config.yaml
hidden_size: 384
n_experts: 48
moe_layers: [0, 1, 2, 3, 4, 5, 6, 7, 8, 9]
balance_bias: false
router_z_loss: 0.001
router_bias: true
vocab_size: 16384
tie_word_embeddings: true
learning_rate: 0.0107
beta1: 0.9
batch_tokens: 131072
max_seq_len: 1024
train_tokens: 522100000
Below are experts of layer 3 (counted from 0) of a mixture-of-experts language model. Rows are named router (the router's row for the expert), gate (a neuron's input weights, with its number), up (a neuron's input weights, with its number) and show model dimensions 192-239. Each number is 500 + 40 x the weight over its row's rms, rounded and kept within 0 to 999. Numbers have three digits each.
Before each expert's rows: a language model's description of what the expert responds to. This comes from a sample of Wikipedia text that the model never trained on.

# expert 16
What it handles: Commas and conjunctions
router:443526421444461531468485416532468559458447525493514540548515419445484535465524523541504444477534486459541516529549551553464552481501526494441547
gate0:476495472531500481507477538475389516498433508424556529560509451477489497541506506492434469478444433545513515484507490461522586451589515533476475
up0:501567495551457526490476507501527547428492533540464470492474520503519539516540559490533397512522474467489476502493447523499497528534417568507486
gate1:501428481455487497530520432477500524499529564545535532450558426469466540497548493539577540466472545571519487461525541521430536551579526482528508
up1:513513462456501509519551494512454486486499374504526476516489535481505608441477456407443488554486505493512514465531499482484503511447576534523447
gate2:486493488582429449429535507426551554474519550468451488579466496501462470503555483534490529499490462545417488467472534459580573505495491587467478
up2:494508490503467437594521417522499568506481577466506450527506421508459418469508389455497486576460495490546448459542467436417444546449541546505478
gate3:516458499502515475515497496452527544443493609453493562477526410512528468491476481466448456499575575509383502495445459550482577498441515536526470
up3:496505532510573611556445475498460447464544494522461465456515493485495543512518496525532496503456501488472467508540507514541417489426447545467502
gate4:501469477569479457445509503536590465481456564615503545535520488441539594487518563484553494446474521460458471508562541530441546507465512522517553
up4:541518544488527531592495502528557481480507466465481537520486480496488466452514500497536520495559581536475471646513475494543470513454451475500524
gate5:547555497534517528534531498496487460482506481496519526547535479487506550513486486479506515509470484575493448451542483462485452500508541586462583
up5:575485482488523543461433442496526473459551549466529570516482493588549446527509498547506506436578490458463521543469540466508503556476472499509502
gate6:530476532517511390492466483462474455503427549486485431459487547483425498468557507493453539507509545585524530367543497456535504540565527510426492
up6:474483472535474532446540517472527543494473605474459519498563538526513540489489487450547513520542544440504434516520496545440508541485526578514506
gate7:504541574539545498473506429507530465484507420517530478505436519519472554532507479511435466539495467372457453477473470496541487500550471500533534
up7:457507494415484520402533482496530522499551509483552480532522450489503490479501551479498495482507564500564507483462486465486415510448528492485563
gate8:444433503472485476514504493507499524506414467474498507511510477508490531491533462549433534497503502525502550582523569588494458453538500546468507
up8:540465559559506489384516494488460424490505490507494493498464570535498460491561489510501503559485517482516465494459487480522426453510548502511466
gate9:457498441495485508544493534454505553457414475491556448502577432487511556440494525483500517525489467447415523456514534484460527450484486437530465
up9:544496463469492469546476428465443473490519526503542476475519524477470564508519559454420512532452528560556540524463485495449479506502589508474459

# expert 43
What it handles: Punctuation and closing quotes
router:457507446427444502471549452521526520460472479496536530559504407508436536457501492589521445456577521454564538520580547548472544497481542503451564
gate0:536469553489485439553555482518489503479503500490520524565476503446473565505540451486494547498538468473510478490468523530498520449529442528483560
up0:482494499429518574473440445454516477512576517535525520540543479537492485518502544482507554555487472556484535549485500526545479524519496535466490
gate1:507535506578445503464456472530510498571573512509496501475465482449491496472484464480610484530452544475548543567546502510480490532496450550444564
up1:446469560505480565424468580530491462438478496529460523458520472535444487517451491524584502508414583491514433529445454420512563508515503495505594
gate2:447558536508508480493609519479515503544517549491516542549432405519470498551513531476534482468561443508487467582519474547433530497524512525497444
up2:493492504504485499459537562553434496457519525479517442494442529492433538495514511597477470471436515588535452551492480480487479477491448535471484
gate3:559516577571511523507441431575483463497501385468491476510544498489533516536488435542396472525508559511550526446464535489484537496460488576505488
up3:459450493495477496507411521507479445491480457527551498486494474461391557461478543462510589507583589509480479458457495477466476480534485502470451
gate4:500446551400513528564454456501518494512545550422478541513565492534390443520484566520463494533527552464440507471454471539436545553513449492548461
up4:489562503472489505442433493516574495463565472492450435531489505503557479489487532499449487529516501549467463469338522497499424469512509511526446
gate5:544479466557484434476531423486499482501466500440504482528512434536460539495510585537523498529498452531567540536585544497511513528556497482513424
up5:472551506598504525509449531508536504517536457438536530500502585457470522512481447461473516502457482443490529469451515519529499497518534452470512
gate6:434562541457561531429485514524559510549542548500473532532508475498499481526507523446491434503545396465545524517462556543475468461468542499508596
up6:490541510466496568465512544439481506497474514453460567450506448501495497512376474495552549445501577464532522515487507501486525497471427606495523
gate7:557516490471467439472502477634441506498437517480532493394565482518469504478532508497527540466472592417475531476529548515459501509543520518483472
up7:477554473494540438548521478510533483560508511482464494489412470554610551498509552498535473469497533465540543545447502463394563511546546531454537
gate8:526532567482517539478579511530560471567548456512484467534483570499456450449499491419399484497542548489562469544536518577527496508509466459512508
up8:549499553554511442481473587497452517472512502534540483469550439531448527495475535446467500475520561524554470466505430464406490549426437533490532
gate9:437487456540460470487515631531522574492428532551591501516488483482526570481558586472510552493580496471480509430550508526465501472588482487508491
up9:495435531495477490583537533496470538415394523538410585551464521488530535532519553496438560453520458468484525516508522486471499526499523463512524

# expert 6
What it handles: Digits inside numbers
router:463485455408438515508534472507480503463445514489527541549503438405502532506492508513515429457555531496551504573549518573526550425499494505412562
gate0:416462494535512462472487445467503505493436503463538484505501454547519532515503501477469523543483550493496534507499463468511512509508509500511554
up0:493447497476516542491470473536500487564464518433445465552472500529427496486522500556441477526557478461514499568519501489476483509497450540478553
gate1:488477517472481511509493467488472511437423518472528505485504519522571472511493515562554455515484515489468481465538449494486522538516543541481498
up1:458446481491485522457545569493538493450506477444452472565471490516495507518486516463479516491596526486485508483561549546532503569508507466488468
gate2:463487549440508500409443499471506516521501467505527517532505475558491459503528492584442524488522498432494497524479454457519484462477518529486510
up2:536464491479509523471485481560513529433528505445567520480560552547559545544469573492535510569482445573506511454440482519480476505543493506507530
gate3:559476489460478495444481455451505533507439507439531530526491488366479456515485503406440566514596507550457548478416523508465463460492509451480494
up3:484513452479594511464460484501446497566527591491459482458462473498466425524480520476506481528508453462427521534467487525489487525459467463518488
gate4:443528519488450555493509438529549494441487483480475513502492451481505475510502575522446434504510564523500528451503492468572530468451488452538494
up4:484523529449497441513557467512479479513514543454519573500520570566455512486471481519541551538565463443522564493367505472467502565464419536554501
gate5:475463482491518504479473491505507481516491505531522508525502461432485533411409435487437454497459531480496501514496462497521542582515435538511461
up5:479496524531490547501475444458525521471448502492470502564442611501533549494487504480513466412444489466516507490490495476521489553566515544460461
gate6:505485416469485523377549455495507515536516500598543509467478515481512451481530517514464490541488511485467487479518521454509449452552592523504544
up6:493509466464444498467470563499479533437498499510478513480558570529456582484491559486499443499544461526473480500549484502545520448510462532502479
gate7:526516518502536471515464477519536495563542478519482510476488565396521535508474486468482466550500455509464470464535562543466471397554554428411455
up7:522525493570499406515494477527530493521556524527419551591479510461460488492501496485487394503471498455567485486555514578511515440536439506426435
gate8:542543546473498465539508475536558476462514495461473462455499493519505542483518448499501515492448434480471471410498566518530490552469483511519525
up8:520498506550501554500471559539482481476520492470487525597506519451484526517470532506510528488462502578526516527482509489576487458482452497504501
gate9:537504513496465396505504512484503513506507555529560486484533523512453489493492560493518406483552547454490497391455469490550434522476603510543512
up9:489612504522493464521550492513499486521473545414507543447493551480430527477525558460489531470535499550482509572512544523471477516457542487508564

# expert 14
What it handles: Years, dates, numbers
router:463506469397398555494486492512507518448409537510532526547516462466464561437519534475520428442522530431524501508517511548511528430499527524454583
gate0:485496575435528561488472416503444483516561478506496541452532513488550496515496495481506495523489574417452515433485535454535489506461462563484573
up0:467578516494500477498516534448482460420491494575551497437482482476513510495471497522590495501454443522491468508430399549478482501534567515505481
gate1:455556553486518499502494494561504567577521503547444508478531546504472506507530531505525461447470575542543472499447464471500476501488541449565533
up1:487494519579505440429512550541458570468510474518465533500523486522524505544489500497500471516514518482488512533547488493487501499394449550539521
gate2:560453522502497548525522506464488517520489530496509504473481412453539480527417498491580568518521482546599538450426569539450487502526509470501467
up2:414512469444535512530538529496500439440454550601477467587465530496452526484501453457518479520506564534470469461457479479534496529498454540504445
gate3:533457476506496468442529504527555531508464446570495576482494406525534503495539559529490437481442557475484488473565393469536494547510517559539443
up3:555524418526522485507483494446552520417488514456521435489444431433549465479551562472412516526469461486459463461488482475601555484449441483484566
gate4:423521522503502474472477492528504519492509442478493582504485521499530554519472487511546484524522440411483522437522554528507520442498532568488525
up4:483467492409494457469467551523377524546520485472541472463462535452513493507536559536520509501522463499554540499506530503484455485395526445450443
gate5:519569498483519476506422492535484468540510527488494540507518493525563466487567472501512551490512503532492568512438491438490550479526470438500447
up5:521479554536451496455501463483519445531511405427464453480483498426466468504463513564534499564588505507519431436439492549510460468578508481445476
gate6:482479395510483441482555524539406626503488469486546462479390503485501505546537579480466525481423450539514501535544463549512545498510583470524475
up6:543490455466427482450515563523499600486457509485490499523479534475484437487468524512509451479494556393560556489442436501554486523527548560473591
gate7:498525563460504496499555506542474496484503452518542524473529503397479501501468577501411531441544579534432485471537538441567533507434547514500510
up7:432564574617479539472464494475469520471525497529495539476462499554453507509514451475518612531519421533491457500394505483537467428440508489456477
gate8:557628584498527501501482514546524488459474484471523518456518504509497486537536479532478480526499490528507578617446504523533501493460472516486480
up8:517460508529513501564457523413499496572530575538477480420514505522475428558504476529503523547487519546554578524456531529539489516527546477543400
gate9:503493434465462504459543545427486449526491488563485521428524467522529567454526541508472409475490516472560473489472479513472487468450603539479503
up9:475498464559367483486520535516481452408492504535505520492494544610520511399514461444451486510513494472447501520568537443485420473444404509451455

# expert 20
What it handles: Name-internal pieces
router:457509471483464478441505467499524508437505498494541531504432402438510601462529527544573492486492543460472491517582535488465508531440504482405603
gate0:529492532532438475477443485506504539503532485523462596508456466524504568476541521524527522474550452513491509450536454519515503457484534448579562
up0:554489528490531472468544535451533534484456540465560470492487448520539451467469509495490499480461569502456487482499543506499536534482434529506438
gate1:485557471517556437474470487538431442505508449542554511509497454468512533548440464506468516464536471469505479467514495430489521532508542455478563
up1:552472512472588509508464445546518485479487518484549494478558491437488488489487526504491441416533549510451465473504526495479527530494459494538527
gate2:552501513487472505521580509444427524453457551549539489452491484519506508469442545413529468512532497550444546537508495473525493486481420506501521
up2:540516512534456481558503518521495414465482448503597498495539415512528484425487472501455430476470498470540502530451538537538461542498470439532516
gate3:400515474501489448547505513510512513556498488425526504543417437474486548508499472497511487557576526491476485507453502472429501477555577515491563
up3:484511489531464455467467479496492555511544489509516503481540465485492583500509454513477477510510484561490538483488497463529473548488451501547493
gate4:472517540510478576463449511464498477409556492533513499500559571495541576464505498431494496571448521466565508510527472517464451484596501493454493
up4:464492483538504512491543511483525524480483517463561460415534584595461471465527497493527508515574480516521460516535495503419496548563499587494502
gate5:447529495517552419467452453504477487470542413548461520501484520496446503533450572405445517522506504511529510528441482440532525499523428499551549
up5:531451473521484537457492535499456511443497505560500495444492560576479447446511493537510526509488476460521481518496543447497507533474484511482432
gate6:536469574454464557476488467508337556451535462503557542468500470523522463529420507490493528446525483507542439525455484578348526487518537514490476
up6:571492492557497475442455487476509541538507527408474523516466419462516453448500523459470529446511495498502496574495497551432568528453466494459557
gate7:450532558535500460510550509469554424521488494538590492527504495480456529541496558523481545470486493483496569511516486509456496476444582484540497
up7:448508531538542541569541519522561499488438460524513488465480480536534471467436533497449500501517584477544490443522527437553391469476512456465510
gate8:440537533486525488517477399461588492457546431512519500558496436509430509522454508501513499534508459502431474505396552511481447497512517524560529
up8:570529458479483381465484506518477511506418524546520484430526540558427477451516519431481495501579530441515530376541469503519439507514488514495490
gate9:451478543488548541446475486463519452482480525536544539531491454479495472591544564434493471477516538473471514558483483441455512452500501442553500
up9:540557457482547510556501487577509481512492505520524497551507441472445457469455529477524642455451544514477429460530481561544506444527477539518450

# expert 3
What it handles: Lowercase word-initial fragments
router:519545467426471550468486474544461519474442522479611541580415450416476510495554509557479451479511520448512543569486549576475529443517504494457529
gate0:550514471525515506508482485519510518481587583467513524484464462430499493507528442578576561485493455436538541544456555467531482521509516488500549
up0:556463460467432504513548519455458506506551532467501504511361449495503510497517499478525510450516534512530508493499504552498461522560477510529522
gate1:556539516535504501511556447448550510508488524482539513495481493542520515510544499501488538457515570517507493491448526467487549491567580453472437
up1:508473459407529487584499487550568497468527397556484572509525519516494439498574545464517451428535542488435492424528471508563509576444497559596495
gate2:532483488449495445541489523532479493506487540469442499471465445499433516494510521565435444560452504527567543561475519609496496490550485501512460
up2:487487538533467450472464514489507451491569481525513454461499548436483479504514487450512552462485512505512579480533518504516536507453458548498557
gate3:495504525519548532384509474480445492500486551452542511508467537458514431519484436399394556503547549496526504552480496487522524479525546442467553
up3:510505461533504447492478500487477535480515580531521506444558479534479568505469519528536498459512569485508446510505526501477547525526505494492545
gate4:489460458481488439526511495521511582554478443446437508515518475481501497546562555517522470519616507547473513579473460478450449465538464460534451
up4:555488546531537494530501450503484483469553528512523505499525375504479517505525472499495408537566507494510531468550486468612515460530586477478477
gate5:540525515474474567488526514513510499473504506519567433500458508397469560535471524444533530477495495461536506529449548549441523546482495507532521
up5:506427451501436633484503501415547501493451442468526517504510538543452512529510419547537570469552509445599549476521507484454526493500521499436520
gate6:523486514480466519574574543428426498503518498558438603469516498540395578456555538510447540526484478493534558477434429463464498492473469464469470
up6:574415445506465523547423508481563522452477460541562467424428463493549448442488476503487494460531545471533544433466485504481551495439498590505536
gate7:505510475518463450549522551567432501549465461455569516474503503432493488542474484500549545460515448446486517550428522493484509514497585502514495
up7:601494468493481440489481540437530510482477466450502517430576513517487505492539462554501491510529586525431502509515454541481544508407526479528566
gate8:558467539459532467489546510476476489458553528530546539510442495474523449524550504583473564499491466518541440592485504493415549506532483476505496
up8:495534569469466450555499463462442452498514493402501568521497468517488463534518437500547534511554623440510428511437457415477511481511432499516514
gate9:535512545432523532517545527550508527550460530547444454480523533497487436505485505498474456455502598518472479581467527525440475448537469555548559
up9:562535524514465509532457459542535502475456546544496531498456523604433568480526455511483527493502504464485442518550468557434469497564517451516533

# expert 40
What it handles: Function words after nouns
router:467522424452444494453507494535462594445490506519530539513449478437445550438508459529541442443556446444546531563543548550472541458530528538458583
gate0:494512463487568537473474549486428485489531515475517513477479508515431514477440462471477506492528509475526553508514539467472496436534483554552434
up0:510481501474489502466529518535479472504503491488543464409506432447487569516537474522478480525430515521514433505541515539482535484490548497518468
gate1:450497452547485506501556523522457499437478425516445509481499522478465500454473447500489514482569447484530532511526428537543511534536490516479454
up1:614506479498507487414485485466488526491467449468507585474484543526512536543533483480435486495440497465444513529479447555470529486482566438476549
gate2:512495525556435495564511524517461451482468436479483520472550514495549569524518538502492536544482520555515476487573481474512526508542531544459512
up2:515514554507492543556467525495533429524419504469494517490424545487522533509489499522471524501389474488515486482404557561492546442539408506517490
gate3:520449517493493442546545496548549468465432496499505508535509482521432508520461605457511458496462514475501543532531447436515574456514477515492509
up3:533466485523515514455493557469559470516476498470506477517500498540449550455444494523518569540458498478477502588504470432515557519481480503510450
gate4:535482516534532538477489543500517528432518473460522524470502460517493542558482509530454509471526535573494501530480492482537450453490539478525485
up4:497494564492510555488514482498500508485506514497487481581597566466479548511522503492485512517506512511556463542462492495479476520525520495493552
gate5:496523479518528499477544538542521491531456499485517426516517527472496519530546431463537466529399503563450447550434577495497473444501558513516565
up5:470533432538517477496573536468531553508519514519551532497473514454496591482483541503453494466559382513471509459471501514482515497594501517496509
gate6:513542464521525484528450492492455493455455589504450466465522551455492621513535504485488491414532543537544522493451497598528480457520551533527485
up6:541414495516442483502479438555498434512523492466473461552470513534472423461604516579480496528501391467515601494486582449485534540544497533489431
gate7:502551538527589490473515455541625512455561472498461512541418498513465481499471473510515448516469449555542490448495556497491484498476602498499528
up7:577507523504491515484533513546471456467449524501493521489508569494432517528486564474486483523495499572457440368540521453480467499445550491481444
gate8:421474444514548438491515540524474537500540519465481515506492440468424463520508457478508552511500440557593485527555490512517404520521543532455487
up8:467477421478466452496483531462515576451525501438543540468463529509490448450455504434451508463490502542514497485542474464523489460438620577499505
gate9:491514437486512508516513485518523479496470536431477557574534490498481502484504545530574509541538516575527537472468419395469531508535523457506543
up9:445566463450544526560500484479527433470526557552571484518492458482507488542553506531527498515560473497486486545541541529464536426486461495523464

# expert 12
What it handles: Mid-word pieces, hyphens
router:484503433476443572507505436577524502437469536534575534595469424441504510442539563527526472453489505441462529526518516558484519475479459492424521
gate0:449518567483466485471492455529515497452465550468462531460466426496499484484482554557547491546456509447504445608521489479512513470490493451574546
up0:489478478505435487363495445476477483536543468467464465521493504517489512494482494510519500548507447485516505538522508508506470571541470459460470
gate1:490529518491511515492497457500444492522484536428555482558552526449450452526474582503503489581539554489533507506484472476528516479508546614524486
up1:517474480520576414451477501501495495520367459523460503500538395460513531488459533538448498437448482486518463484491543497525461500483405542423460
gate2:479488450585451543501554418524549553548591549438501544572476571499491518557538534560512539469510495466461457488483529556498476512511494511507605
up2:574527542537484504448492430512499458467504473458510523475535543485417476501478483486461543454513560504474497493461554443495577481507509558526582
gate3:574491521492527562510543526507530493522525522522504484534558456497539556507532488479554562505482438540520455507500415466535507512453532536443464
up3:466469495482530541502485506465477504491523541570455504433537519558468515485474471493522453488466488420458532488490568460478518516490472444535535
gate4:466535471517492507519546535479559527435471483529492558544497468501551457543499512519589501442536489465489498428443474566521510478471502548461525
up4:502472509490438509514471531491440515474541439478510468561547512509523494511495456487494477483495487509462458529488500533527499462439486455501496
gate5:481451547483488515564465518482579485456440559552553502499490485522499538518453499536457487562500554497545529500522498602549497460433515460518451
up5:470541553461494477515514510503597459522503508544478490519454360480544468510478494508518553543483546457516522478482428508511483426444540465513532
gate6:554507483489471475478505574560544534451530477586503461414516524499499481502553511492486568510501486503545499520487574539530441491595486535476418
up6:565451507422488550504489399458526508532387529555447461454452465442468454542515486522494574483524556406512468447516497479523475504461561460437480
gate7:480482471432517444487481561494565469472497505553520536468468603419534475511501529480446483497464511484450551445491460499508463471452559468551459
up7:435484470458479533479441481509457555502485499486528495545471512547460529446559505513559457533587407499590532462465507527462495512410486467543485
gate8:470480498506560550498501548411433494457527541420586468477459425512404530496509469413509498523554507485463576494591552496539479561419491508467613
up8:486497532499470602546466475506448527482466553534542429574548515484466547474502469632527524492517414501504513513476537422491519504473537547445471
gate9:510548450512454480529485495489430494543535547513557479516467431506475538479507522502557505426458511532518489476423522470526512527449482463514455
up9:475540497494533505469453439474544519412532511509466501505507533435540517508525464473560466473497516444511510588457500487525504514500467460533508

# expert 30
What it handles: Sentence-initial determiners, pronouns
router:435524491404451437478525436527475553461524518501487570497457468433418523477500531522524435518474548461584560523554490572466539445538500482392513
gate0:564577506445427576508502538487456502491546535428552563504460508495401554474490530528508451556488490476494532489523505476409474478513458501488519
up0:538527493571565480536495462470465487495459526562539424493493516471516453512509515452489521495478482487443426536493524446519434485507564491514503
gate1:586512484544465477493490475480493470530430524544509511531547464449499544464509624479475464494476429509514525442575465456535467517485540436435443
up1:491488538511537455494507439569595485498547501546471561499484538511535518515510527468486458495500517490472441536510489485591534466529417484493535
gate2:499514524468540512546524535532484475435561480479501463534466548480479509519475534441506530476528530518555509584544543526505472497522496469445560
up2:501531569474508417557531518500479516403454561414479440520494474470502478493510513482519513522543515560477483487462475498512503464529556469518497
gate3:469515511454497542417516440570469489519458467519505510512460489468543570540549560517476525463439521478564514488473534512494527507528506522520592
up3:441478458559487484483581520503549441576524519536501468519523482457447500488439512471518446518593531470564432434533475496475507499574559556463496
gate4:473489511520497535484512500523474559523540504528512585486501498522463525481494463485515541475552561529503535465506418553489536544494415517505477
up4:597483492501497507478480411533532470467515589526516499549601499469470508499511467511453522494538458491482488466426546422491554541415419553500471
gate5:472463554485459501477482420484496475514535452456536544434476500486477487516548513560434448545437528509424533505465561504411562533515520478491472
up5:543513474502474520485462497496465486484498471583465536463553511515521547520458479493535415513395467526487444519445444470470467518494458522544491
gate6:461556538519532510542522438475471483511582410476601533520525463500489510546479508534571487513535548543527505535478540675443527442475471530473475
up6:532531491512516522476468467518586499501525438498484518441499460479509437499493504589410430501469433478529455439516502558523522554546582428522465
gate7:535471459515538478567537520575490497583502536488471489517479444503481456526573470546515469496453420543534487462434497540540520450477603486471500
up7:489507490535554486473560510500518430568548482496507463434484463483495482486564478493478520482568496498558426447617505467522450519444542471520518
gate8:556537532462533495506531523493455492494560469475488506562374501486481500496446543523465536503528531547462490475505429548491489472474473555509523
up8:492545438552488469563551519498563477549531514541488527433478442535473532511479534523474501504491499534499507516466521519473495572542505526522513
gate9:486496539499500516491506487509454505542516474477567495535432526480477563482486515512527502521516463435655551504471566549467516516552481613466467
up9:511511480503529529493477608550531486498507584491462519525534496466512501529496479532431439490456486532487490497506492460440456510456395526469508

# expert 45
What it handles: Sentence ends, heading marks
router:478494472470425509432522419510479603473478526532545557541494437480504517495547544592540433445594526473556481519554489522504493432496507489409538
gate0:489531463514499460481566617506557625527505528468459541511555453522538496498480441515598452498488519453579515501477484502500515528567480469521496
up0:505514495530471478519473447531473410445538534630399522322493566541472431532527543540565482477474488528455506568558512460516557482564529544585385
gate1:500436462514461575575538513577523586437459502498532455509486531489502500473485420502505509529496484434463498508541510499557524557437433505547525
up1:503491450527437454520464458489401483488496451471541523449523511553478480504509502517518449453455424538448486496567442470553473522533517493501498
gate2:504503515412514431602523556495540478488480573455501558554485544471551550479501525506537574481511504462475516498494466490553521511523468529452534
up2:494444500475467533525560490479552409469524483553522415506471523510499501485506435501541601542524544513456543450428437476565542493499488496437528
gate3:488500509499452475585469480463505520436419507468540544435526524535513447547478450592568522523427491467464445476430498430568493523536483574509581
up3:477504497462563502572476517498446470478500556511517506607527524461440458492512488451572458489548476528517489525435494445544513511482440463486441
gate4:531506560557527547582446507474495527508539559427457548503557540472470500524531473501509524467491456537498508508473476548531552520466467572573474
up4:519364505523487477501506381500481501508545470512443532457495529492481547496466559565471466516504419472542391363443449468487501478481517484535519
gate5:533480421520501490465496564513496533482512518494499508414496426535518488555527523525573415515487481476430514538451469531552555512497530475531431
up5:458479529561530443514478530502518513515530479528571518522493565492493607475474492495556540533460499574430518500617482534500504521525483448482523
gate6:384518499490487437515577546562514534496500536564525477529506465467505418465483521484512521385434479439537482497537556500493491498517504507531513
up6:478459530492467501458470492505429583490438506514424463407533464506424441503500501514573585498616471441558466469508567474469465564449528447456538
gate7:542488470552532551515486437506476538505465550452477508477466452461481484476505502457519544474514472498490489528512474523488539475396499509503512
up7:565436518490496492494502537522474562487555372498503506532524424435561473510524504547371540535481537487486452490411485498452535488497500501466465
gate8:469493505498465482542522479478483455476467605620435495418482492487410525514478419496511495549484537564489554502490544502529494452563520521540442
up8:443569475503469480488483474526482536534560545505451445437497477526499481603470466487571522500543396490512515483483503489483529511587523515473491
gate9:428558395508485507451502516489480505423511529485461475471492386553485513527463496517457459538417442533542510440488522479531451511407543451476528
up9:536498508483477484535538497466544498524524576506572462531480475500441520457450511505523565511495529436475483535487462565522504504494488479499544

# expert 34
What it handles: Syllable pieces in names
router:464506500464520504442518514526444508430525512495504523530473463468477601527545567519504479516551472474522491498543480550425539443459510546412543
gate0:503499525532503508490508493499453477481467460493584501547427499450443439487443501540494446561455483527425524509498466540468489484433531531457507
up0:511515523530544531479479490462491492505525513543527471528456488482448505513488444595478552550506514444498499543455530468586535508498459504450524
gate1:493554492498529473452487533535485453462563582460514490446502472427536488531503505542476545439409594517507470548508541476546549414460541535488442
up1:453525504525523526548483516571511437453543552552542520513487530527476479485540446488573512495460551495524569454413537478545442484469432503565509
gate2:467555523518465482471537471581446517567558528490527536475467516424492561520490472417491491504458397459481542521510467524427455477489539481535531
up2:502478500544452516514517513510524495511507413477545462510497545535455447532535493550494432577465459444593546504457531515451489426447484455482561
gate3:463516506492466456507549469532452485491516540560514515472522470480475471499469520504482474432535410510473490500406544514464510478492544564525468
up3:543525522475406541510464454479525468469518486547535532478472472478521561524545502479476550507494440512452531412487483587537529478480511512451495
gate4:519530518552461441537548562468433474495519534538452584532528504523476504513500496536541514448519608521488509443481468464504574551513520474514486
up4:468475484473520425546412540413531545504492485468460470531493436517497484514485378541545473506515474541517492540416472495527557505457513494496519
gate5:473494467483522438535542493512453509514512488502469534547503476531510533500514522494486510447450419514567438504549451512467451447465464507458450
up5:506557446506500431521476542581552503544520506557476578571529449473429554483459527433496461523464530554491515538481493517466491483491495572504488
gate6:448542442512514531480501514503585529471520511527518517499494524477463535449491527536441510471570460445643475513547501473517538500428551449433363
up6:525537449500489478456516507529426520530429494508479525493508523507555488443481533426467477406535584392503489486503561493580428452510454499499440
gate7:568467514461541528450575443489486522523494507577538554535496496470487499555542502504414560498550476435531478460486496518546533437434505516580513
up7:491536436520462458513473516516519535583499437438481499458498539532525507528422505511489488500477486462462478551537554517524433414549478486471476
gate8:489521500489525512497471496432467546494466456434514487555407495550509495548460466503518478500467486464587456485422528521593525486422537497438486
up8:442413492504512473535521478514514483579443515475558511550515601465476474509503466466531475409518490534574471456481581508447480453524518527476506
gate9:553504527488473436463532488485521481489539549515479525451484596506468527484514535516492496438414533514532544555445444565537518521518511527502530
up9:540463453469545521481561503527491473530494430509474517468460516473454529536537427557524534550531466436539486447473503461414523523443489507442555

# expert 0
What it handles: Foreign name syllables, title marks
router:460520452474463525484492512488565532445442497473529525551440426437498519470462476485528463458546532455552501507494501495504524455451511471440526
gate0:391428522474429487463536509483471513454490460498548504524457448472475486541416545508522490526606490498465443451456548504475501492526496514462528
up0:432525472435628499527496485499527406504493460454491463454485537553482550495530544541437513453471460519546465449537467580514494464478490456481487
gate1:546483538515533478560462541508552531474498480496513471460556477520510496479583520493517445457493493532480448546536430512541504506450478525517423
up1:480517476508536472529473505418448446515520509534501513442513513402493499530463528499484484504544458474517511482429515525415529514528505496534445
gate2:436536521501503561528544557522574552533551455482444451512407548531543449510425540533490462510519542517496461530529503471483507439488551529505515
up2:511481510540528415540529524517512436540564489592522460469474544448440519481520474506490478521505562446467472474523424481510487549453513491494484
gate3:495527485576473534447594542481484458502525510508452483535536483513550438503528510466473457616574471528543474476477548450580497491520481540503501
up3:505472505520525525505462548465475482503511508439480461443526571458511445492436505500484426542524541487511542462527464487472455486499475437445560
gate4:483504509421458520504493490451522421543560504500396495419507499477487508517501512494466544532506454493508518453518443485448501482531578517478557
up4:528525433504551469449501524494486536462488475505552519473520531483457544473502483486551494509518470499487483522466504485437522505480422493483527
gate5:460501492524464502559454453534507511573465507473501519502520513491484475495471469476548522510525478487440546485442514533442530555434501545467487
up5:445496479545545469392536482482470447490581561409587489506450585533476491508509526498480519543514509504519502498522454491419511515568528513497482
gate6:447533506530467476520528492529489525583488480499504496475484406453506506482513506420523516510544519504563496462470493509421506531484541555520571
up6:437433478531502461532514573488466491517521529514559487478428471501575459515500455531514512527478476560521499522450511516478509570541434576493437
gate7:547494433471582511588570494496563464554451510427504470477519523479497565478466464571511472463493484484495541479520546484472500604505504494548491
up7:582466535530441480513507508436451490557535474476552527466525485520536568500464538575562521457475479483479455496415569511535485500538501519514522
gate8:493482498532459464466441456480524572496527561419640511509426509327559515487434522502564486533570495528502501549484504544523532425545438446502540
up8:512500508498486569404471487461463477487460485524519456553523440589442517541562543494448493529513565549519468528520612555513536529506478323467508
gate9:488499491506535579546474570460526459483500542444510506488503467444449524545494477521509452441480526462455499488506501534485522455487498517485484
up9:564497584493515521502549467470476539421475454508475501525497579515495505506516498524416424471512502544453523474503438489449525535513449527448521